Weights of a small mixture-of-experts language model, trained from scratch on English Wikipedia.
Size: 12 layers, vocabulary 16424.
Below are experts of layer 4 (counted from 0) of a mixture-of-experts language model. Rows are named router (the router's row for the expert), up (a neuron's input weights, with its number), down (a neuron's output weights, with its number) and show model dimensions 224-335. Each number is 128 + 32 x the weight over its row's rms, rounded and kept within 0 to 255.
After each expert's rows: "raises" lists some tokens whose logits its average output raises strongly, later layers aside; "mostly gets" lists some tokens that are sent to it at least half of the time. This comes from a sample of Wikipedia text that the model never trained on.

# expert 3
router [146  98 146  83  91 114  99  78 192  91  88 191 123 108 132 121 107  79 147 135  82  72  99 146 104 110  96 109  76  68 142 197 107 158 169 165  59 166 122 138 111 102  94  99 115 130 151 107  67  98 136 146 114  78 146 140 158 128 135 125 140  93 151 103  96 101 148 153 127 134  88 154 145 145 121 120 128 109 149 125 218 122 146  95  50  82 135 154 115 163 113  45 132  98 176  97  89 131 120 135 108  98 126 140 165 181 151 180 136 134 117  94]
up0 [134 145 137  77 117  50 179 152  97  73 104 177 127  80 157  99 123 132  78 166  61 118 156 145 107 113 141 165  99  77 124 119 135 141 129 161 125 136 145  97 150  75 181 128 135 152 165 111 100 127 162  90 142 108 184 131 161 148 126 118 126 148 174  41 131 194 137 148 127  78  97 123  94 156 172 182  99 116  61 174 144 173 149 176 125  61 161 148 127 110 180  81 142  96 117 164  90  95 137 131  84 103 153 102  73 150  82 137  76 140 112 123]
down0 [102 139 105 170 118 170 107 110 107 151 183 132 170 117 153 120 142 114  99 121  53 140 144 143 112 148 135 132 129 149  74 146 149 153 111 136  82 145  80 114 184 144  92 197 132 136 126 140 100  95 153 144 186 160 127 135 187 117  93 120  59 129 142 157 114 115 112 147 176 145 118 129 129  89  63 151 122  99 155 176 153 137 148 185 248 142 114 133  71  99  93 151 164 140 159 179 102 119 128 117 159 163 100 187  97 194 153 121 133 133 143 117]
raises: " and", " on", " (", ";"
mostly gets: "ment", "ation", "ations", "ions", "ism", "ion"

# expert 18
router [128 126 125 130 106 150 144 158 147 148 129 111 149 119 152  88 120  86 132 118  90  55 116 112 112 150  96 102 118  96 141 125  99 174 150 149 111 177 175 100 134 165  64  93 142 154 172 151 130 107  90 153 110 100 181 127 108 156 112 105 156  90 123 136 167 136 114 217  92  89 108  66  78 165 146 191 142 113 131 118 153 134 200  93 110 186 113 165  92 110 118  75 107 116 127 139  90 120 110 145  89  80 119 115 134 136 156 170 109 166  99 112]
up0 [107 103 120  73 159 132 126 123 144  88 133 126 148 145 136 103 124 164  90  85 142  81  78  91 140  87 113 117  68 156 110  75 135 170 123 127 142  78 167 125 100 113 114 183 116 128 157  77 112  77 168 171 143 103 149 114 131 136 166  99 143 183 126 148  67 104 109 153 131  85  85 159 125  65 126 111 141  83 114 162 147 128 178  93  73 161 126 154 133 180 150 133 152 110 132 180 151 202 109 119  50  68 163 151  86  79 126  62  87 105 124  59]
down0 [119 101 183  81 150 116 185 141 141 124 139  71 144 169 104 128 117 187 188  86 106 100 145 180  81  94 126 109 159 180 160 109 161 137 152 149  93 145 113  73 164  77 158 153  84 136 161 164  90  67 151 122 113  71  83 158 146 206  94 160 159 131 108 132 114 122  94 109  94  95 112 141 172  91 125 157  87 122 166 164 181  80  81 159 117 101  81 121 139 146  96  74 117 123  71  44 111 108 114 110  91 169 100 185 175 126 181 159 161 193 145 119]
raises: "u", "ar", "ac", "in", "ic"
mostly gets: " Car", " Cl", " cl", " pl", " Sp", " car"

# expert 7
router [121  90 137 108 120 119 124 108  87  91  96 162 136  94 150 151  95 107  83  77 153  86 107 133  73 141  73 125 136  54 129 129  65 163 120 114  94 191 113 118 102 131 113  64  86 127  79 157 139 164 103 134 135 103  97 144 152 157 120  74 177 108 152 113  84 149  99 149 119 154 103 140 125 123 194 168 147 138 130 102 119 117 111 114 119 157 154 113 125 133  93  76  98 100  87 126 150 172 167 158 142 150  65 211 212 141 117 191 131 143 174 124]
up0 [ 91 177 125  94 190 163 126  90 123  63 137 156 190 152 148 199  50 131 106 116 109 162 106 133 143 127 112 163 169 132 148 128  92 114 176 176 182 125  94 125 155 154 184 133 133  96 150 158 157 180 100 143 158 176 149 110 112 110  77 204 126  80 164 139 120 126  90 122 186  61  90  98 174 160 121 134 109 211 134 143 146 118 149 138  72 103 135 167  61 130 130 124 115 126 121 171 156 126 150 163 125 129  98 155 133 161 164  98 139 183 149  97]
down0 [ 91 194 186 180 147 109 107  98 146 127 182 105  99 153 165 155 124 142  37 103 101 100 178 129 120 110 129 120 113 174 183 138 136 114 125  91 120  64 113 108 162 109  94 175 117 116 111 172  74 150 126 109  89  78 138 129 110  68 164  95 139 141 100 143 149 160 113 137  88 143 152 121 106 134  85  49 112 130  71 157 121 177 136  94 170  88 118  94 151 123 131 135 156 186 138 193 172 135  87  46 141 136 177  51 144  98 112 109 105 135 172 161]
raises: "Scientific", "Personal", " killed", "=", " also=="
mostly gets: " km", " %", " also==", "%", " episodes", " mi)"

# expert 4
router [115  88 130  98 102 109 170 100 138 137  86 149  91  96 125 176 101 137 136 122 151 113 122 117 169 150 116 143 148  84 113 222 133 156 163 115 109 158 150  71 149 161  93  78 152 167  73 141 137 142  96 170  89  80 112 105 146 135 102 150 139 122 167 143 115 131 106 168 105 123 100 111 159 139 105 129 116 109 168  73 173 143  99 109 161  78 159 157 143 182 102 142 127 100 121 109  81 163 183 149 135  70  93 183 134 158 116 103 184 119 114 128]
up0 [139 166 107 143 109 124 129  95 120 123 152 123 117 110  92  98 135 112 108 127  95 165 139 154 112 128 192 137  93 119 107 146 138 138 118 110 134 112 113  96  98 171 121 137 146 131 223 139 114 110  59 157 138 121 166 193 117 162 103  97  88 132  91 163 127 146 101  76 149  88 107 119 185  45 124 118  90 151 167 109  98 132  88 171 133 132 121  87 120  96  99 106 140  94 137 138 107 133  97 115 141  95 148 184 100 131  98 131 185 190 184  82]
down0 [ 79 100 120 146 111 129 137 129 118 137 101  91 146 121 140 173 121  92 162 139 137 189 138  83  76 154 180 163 139 116  83  80 202 136 120  96 105 151 123  95  88  68 112 127 122 102  86  61 112 136 125  98 108 135  84 179 136 132 137 149 194  48  75 120 162 141 183  96 175 144 142 153  92  95  89 128 194 161 147 154  78 153  94 112 131  87 170 150 113 148  90 140 150 117  88 166  72 120 165 110 140 145  73 136 146 152 131 130  70 132 117 123]
raises: " time", " and", " order"
mostly gets: " used", " known", "ized", " built", "ated", "ating"

# expert 0
router [129 132 153 126 140 106 130 176 180 173 110 146 103 109 179 103 168 159 161 146  85 118 189 156  98 126 126 165 115 105 180  91 103 116 111 150 102 153 115  70  78 142 116 104 100 134 166 156  93  82 140 110 123  85 144 116 134 135 147 131 144 110 137 166 115 140 106 130 148 119 102 116  61 153 172 186 154  96  97  88 141 123 145  95 157 161 137 137 200 143 119  72  74 154  92 132 146 102 176 114 159  91 136 173 179 149 114 164 129 116 108 133]
up0 [124  74 133 156 144  86 159 146 148 142 121 105 151 161 123 110 125 128 114  50  84 160 144 179 128 142 137  63 143 186 131 169 173  70 152  98 151 120 166 107 100 148  66 120 134 176  14 218 140  79 140 155 161 153 113 105 111 149 126 139 189 137 134 132 153 127  82 125 109 132 171 152 106 141 135 110 153  68 118  98 142 180 176 129 211 102  80 151 161 135 151 173 130 127 130 148 161 174 120 149 132  73 174  90 142 163 133 152 168 130  97 162]
down0 [159 137 111 136 136  84  73 118 104 171 125 196 202 107 104 115  70 150 118 153 128  70 160 142 163 170 191 121 147 137 114 152 134 199  87 172 127 135 124 129 101 141 190 104 147 146 172 111  87 193  93 111 108 168  89 113 140  62 132 104  66 142 105 171 135 165 151 157  91  74 152  94  93  55 134  87  94 137 137 160 129  94  77 111  77 104 156 148 116 163 138 144 182 123 126 136 120  84 121 110  78 148 152 190 102  81  97 199 142  88 111 151]
raises: " Genre:", "While", " Preceded", "en"
mostly gets: "-", "\n ", "\n", " Succeeded", " Preceded", "In"

# expert 36
router [125  99 133 144 123 120 101  87 201 129 122 139 105  55 123 133 145 110  82  93 140 110 132 153 121 121 114 108 141 115  86 158 113 153 166 105 121 138 137 104 122 184  89 108 149 134 114 204 151 165  70  77 175 130  93 126 163 147 182 106 200  83 193 185  97 121 118 111 128 144  87  75 129 113 183 160 121 106 149 127 125 135 170  68 159  82 102 164 171 111  83 138 124 128  91  94 173 107 164 167  81 109  57 106 138 112 113 154 126 138 158 119]
up0 [ 99 106  66 126 143 144 130 114  89 147 133  97 119 148 120 122 115  99  76 117 181  82 117 133  89 161 182 108  73  98  92 148 128  78  85 125 123 116 126 120  65 171 151 122 163 184 127 126 119 100 125 135 111 136 132  82 145 115 126 133  93  98 153 177 164 141 143 133 143  97  74 119 122 116 115 151 161 121 142 139 132 133 118 102 137 109 124  94  93 137 155  73 182 127 162  66 200 171  94 184 165 102 135 143 160 173 140  80  65  75 168  81]
down0 [ 99 152 108 132 106 144 100 134 117 129 142 134 157 152 155 160  65 185 101  68 138  94 108 141 122 117  90  98 111 114 139 150  79 133 173 134 102 139 151 107 161 100 112 124 162 138 104  87 172  86 142  70 104  89 104  96 129 156 110 122 134 152 144 202 121  39  70 162 171 116  97 122 170  79 116 108 108 102 162 122 169 118 137 163 110 123 150 116 136 116 102 173  98 124 136  85 104 146 175 130 128  98  88 170  92  86 177 111 156 129 123 109]
raises: " d", " the", " a", " his"
mostly gets: " is", " was", " be", " been", " are", " being"

# expert 10
router [110  95 141 165  87 121 126 155 111 169 150 140  87  80 137 123 134  65 204 143 102  78 144 155  84 130 103 168 153 113 120 145 130 155 150  73 117 117  73 127  96 191 134  91 119 111 113 158 110  86 104 106 115 133 158 115 161 142 117 107 147 160 172 145 108 125 108 179 165  80  94 107 135 178 154 121 184 103 141  88 148  92 150  84  88 130 139 126 143 128 143 125 142 104  63 109 168 145 114 128 109  67 120 121 154 163  97 111  96 166 147  77]
up0 [187 178 133 134 144 133  73 158  90 160 109 142  75  88  79 124 101  87 112 158 155  89  58 143 140 105 179 155 121 178 135 121 144  89  90 121 121 120 106  88 155 178 123 139 131 112 190 130 116 127 111  81 160 121 134 159 144 144 167 148 103 170 101 149  77 133 121 129 107 171 154  99 190 162 132 108 113 125 173 155 140 125 142 153 133 121 154  82 143 102 159 128  90 103  95  97 132 156 178 179 166 121  98 170 172  78 162 158  97  94 152  94]
down0 [135 125 206 144 108  85 138 113  81 139  66 190 117 182 117  94 160 114 153 130 157 127 131 172 111 109  95 118 109 136  92 144 159 146 128 179 149  95 134 108 149 133 172 169 127 149 156 150  88 160 118 156 164 123 115 166 164 128 102  66 130 125  82 124 119 139 101 149  87  91 156 146 125  91 133 152 111 109 149  70 115 134 151 120 132 130 137 181  99 126  96  48 129  32 167  91   0  83 129 161 109  71 135 199 155 128 160 135 144 132 123 193]
raises: "ant", "ub", "ert", "ol", "ar"
mostly gets: " \"", " s", " c", " t", " d", " f"

# expert 38
router [105  94 105 132 169  86 180  93 116 163 125 145 129 115 161 235 151  93 131 119  96  84 120 136 125  74 125  98 135 141 109  88 104 115 152 115  49 178 111  69 112 173 117  94 110 129 189 121 150 115 127 178 144 122 128 158 163 166 112 124 160 132 121 148  65 117  77 163 160  91 123 110 108 117 126 142 158  80 109 127 178 144 131 124 131 167 178 147 143 103 108 119 143 124  96 132 116 119 189 175 142  89 123 145 160 133 130 134 143 141 183 135]
up0 [121 150 133 136 177 182 178 107 142 121  84  79 145 102 153 127 114 150 148 104 118 121  86 215 145  97 136 144 149  38 113 164 151 161 134  75 101 131 106  79 145 120 102 123 136 109 105  14 112  97 140 140 119 122 156 104 104 107 159 110 150 150 128 160  93 119 127  48 166 135 110 143 154 168 104 116 111 171 166 151 112 154 123 144 166 132 124 139 171  63 142  98 121 190  69 136 112  77 139 155 154 133  71 176 155 166 151 115 117 192 101 172]
down0 [162 119 166  89 114 166 108 148 159 159  78 201 164  98  63  70  92 139 157 135 107 194 174  76 130 180 173 116  91 114 142 201 102 143 102 155 190 150 128 187 118 125 113 167 111 115 193 106 111 122 135  78 120 106 161 191 161 120 170 110 140 159 117 182 199  93 111 102  87 105 139 110 100  92 164  73 156 108 107 137  97 123 141 133 141  82 112 102 129 124 106 138  88 143 120 169  87 196  92 149 147 104 158 157 103 130 137 122  80 144  96 160]
raises: "en.", "\".", "Team", "\"", ".\"", "The"
mostly gets: "|---|---|---|---|---|", "|---|---|---|---|---|---|", "|---|---|---|---|", "American", " Height:", " Family:"

# expert 13
router [ 94 147  96  98 151 123  77 143 114 144  90 165 121 112 139 120 138  93 138 101  98 124 142 182 114 105 173 137  77 145 141 104 102 122 140 197 130 128 158 109  86 112  92 100 151 113 152 155 127 156 126 144 128 135 164 169 126 126 105 142 196 145 107 133 100 121  68 164 138  85 139 128  89 151 190 102 165 102 123 124 117 137 109 127 130 128 184 159 118 142 118 122 125  93  89  70 158 226 193 166 136 109 160 147 141 131 156 131 123 108 141 148]
up0 [156 129 129 134 137 174 105  75 141  91 146  85 112 156 156 157  83 102 105 109  68 139 152 146 111 156  79 130 147  89  96 117 176  97 157 168 115  78 159 114 129 157 104 148 145 131 177 114  93 153 142 138 157 146 123  63 108  82 113 177 138 168  79 153 155 172 181 113 254  90 112  82 121 149 114 117 143 108 112 158 148 120  79 149 128 131  71 131 165 130 130 102 125 139 105 110 144  97 133 203 195  62 161 128  85 155 123  95 113 170  77 101]
down0 [100 166  90 122 148 111 168 144 140 126  82 117 132 133 134 110  71 159 116 108 143 164 104  83 153 118 124  95 146 146 146 113 167 130 141 125 174  88 112 116 103  91 138  84 110 148 144 112  71 118 141 146 148 151 181 168 181  94 106 142 143 155  85 128 152 130 133 131  88 132 159 169 111 134 178 139 150  88 199 145 108 108 100  82 150 181 125 132 133 197 196 172 138 139 136 133 123 122 147 120 167 120 151 166 164 112 152 129 100 141 123 148]
raises: " m", " m)", " "
mostly gets: "/", " 18", "5", "′", "0", "3"

# expert 26
router [134  45 114 122  52 121 143 126 116  76 135 135  94 122 124 168 119  80 164 114 136 100 142 153 109 137  53 201 129 138 139  93 136 156 158 121  89 132 137  85 108 142  78 125 128 116 159 131 140 123  96 104  70 100 169 176 186 126 126 125  91 116 157 127  69 140  57 180 108 133 115 104 121 153 200 141 149  84 159 107 109 124 159  57 170 110 108 122 127 115 102 144 147  98 141 123 195 162 109 182 170 138  97 132 133 143 110 198 149 169 143 118]
up0 [116 112 143 172 141 108 124 155 186 139 115 200  83 110 129  95 158  89 103 151 132 142 127  85 134  95 125  73 116  24 107 111 170 119 126  61 199 153 121  56 108 133  98 110 164 142 185  60 173 152 135 189  98 148 109 123 205 134  90 133 132  81 160 142 152  82  69  82  88 133  81 122  79 114 144 140 113 148 197 158  73 148 145 115 158 147 136  69  95 139 114 156 139  46 113 131 177 119 113 133 112 124  84 113 115 205 158 122 137 193 108 120]
down0 [103 134 147 132 139 120 185 185 172 109 128 155 117 111 115 176 105 204 111 132 100  82 106  80 118 131 168 158  99 103 167 105  96  71 146  80 137 122 155 161 155  96 148 108 137  75 119 165 139 144  92 143 108 171 192 157 126 147 205 196 129 150  98 173 165 134 134 115  58 107 127 159 111 192 113  68 119 139 136 132  91  61 153 128  70 104 167 116 119 130  46 167 155 101  88 125 174 159  85 121 118 161 121 140 176 100 113 157 224 113 106 125]
raises: " the", " their", " this"
mostly gets: "=", " de", " of", " Born:", " between", " called"

# expert 5
router [125 139 122  86  81 130 170  84 149 155 106 112 159  92 154 171 127 142 122  94  92 111 184 135 132 102  57 134 147 117 146 127  75 177 148 113 134 133 122 106  60 181 132  91 142 160 133 215 109  74  84  33 159 139 122 127 167 155 143 107 149 113 156 127 115 138 102 137  98 100  95  73 123 205 134 122 148  96 165 119 138 155 149  84 136 148 135 116 207  79 138 126 103 171  63  80 165  86 111 115  93 124  98 194 160 132 102 142 182 149 134 121]
up0 [ 67 157 147 125 123 109 121 137 103 127  71  77 104 131 133 162 140 121  78  96  65 142 133 153 142  61 119 182 100  96 133 157 105 116 105 141  92  91  69 138 128 176 151 114  94 149 135 156 145  76 105 110 125 126 158  98 182 122 102 115 147 113  95 143 107 194 153 129  99 162 163 135  79 173 133 191 166 194 146  67 233 129 173 115 138 119 155 132 128 110 120 139 103 119 102 108 152 171 142 174 118 133 148 118 128 118 162  80 116 148 108 142]
down0 [122 128 119 137  92  83 155 186 126 119 164 108 122 102  81 104  81 105 170 134  75 106 103 158  57 105 115 118 140 127 137 126 126 132 131 181 142 133  78 140 120 118 103 161  92  73 149 135 197 125 146 108 138 167 122 118  75 117 147  78 108  86 134 142 193  98 163 164 130 119  96 147 170 168  97  80 127 141 122  78 106 128  88 137 184 132 111 157 125  61 109 151 158 138 137 121 182 116 118 121  88 151 131  94  94 159  85  60 102 105 140 137]
raises: "une", "omin", "an,", "att", "umb", "ander"
mostly gets: " Ch", " Z", " Al", " Y", " H", " Sh"

# expert 30
router [149  76 173 133  97  98 113 124  85 197  38 155 107 159 110 161 135 127 112  55 120 121 148 152  97 106  86 127 152 112 129 114 112 208 189 143 103 148 171 108  77 156 119  88 136 132  72 128 149 147 113 163 105 118 129 146 102 214 160 118 131 110 122 139  96 165 124 158 111 114  62 121 185 153 150 105 151 132 160 152 146 154 108 106 139 129 147 100 103 143  53 140 114 132  95 104 136 129 129 123 118 126 149 162 137 178 139 108 191 150 119 135]
up0 [151 149 129 155  81 144  63 150 166 162 127  94 165 160 170 138  98 131 153 119  71 129 109 111 130 105 129 129 101  99 173 149 143 114 142 149  81  82 178 144 121 129 103 162 179 137 125 138  80  68  70 116 146 109 152 159 140 109 147 168 108  83 101 126 121 118 103  99 148 133  79 157 124 120 130 164 109 134 134 107 104 195  94  94 147 131 155 124 180 141  96 123 183 119 108 114 134  89 120 166 105  78 159 106 115 111 180 131 167  90 145  67]
down0 [ 96 171 154 152 160 125  92 152 174  93  57 104 122 125 144 156  77 135  67 102  90  90  88 207 116 118 105  97 128  99 147 173 148 101 118 158  33 136 109  37 156 120 152 161 118 122  86 131 142 159  89 100 127 124 139 120 125 161 114 158 182 138 106 131 162 119 119 148 128 168  88 160 145 131 118  78  89  97 128 109 142 163  90 133  92 154 158 131  95  97  87 116 125 141  91 115  87 126 174 131 123 184 180  95 168 124 150 164  60 127 158  78]
raises: " do", ",", "alt", "ann"
mostly gets: " South", " West", " North", " km", " York", " East"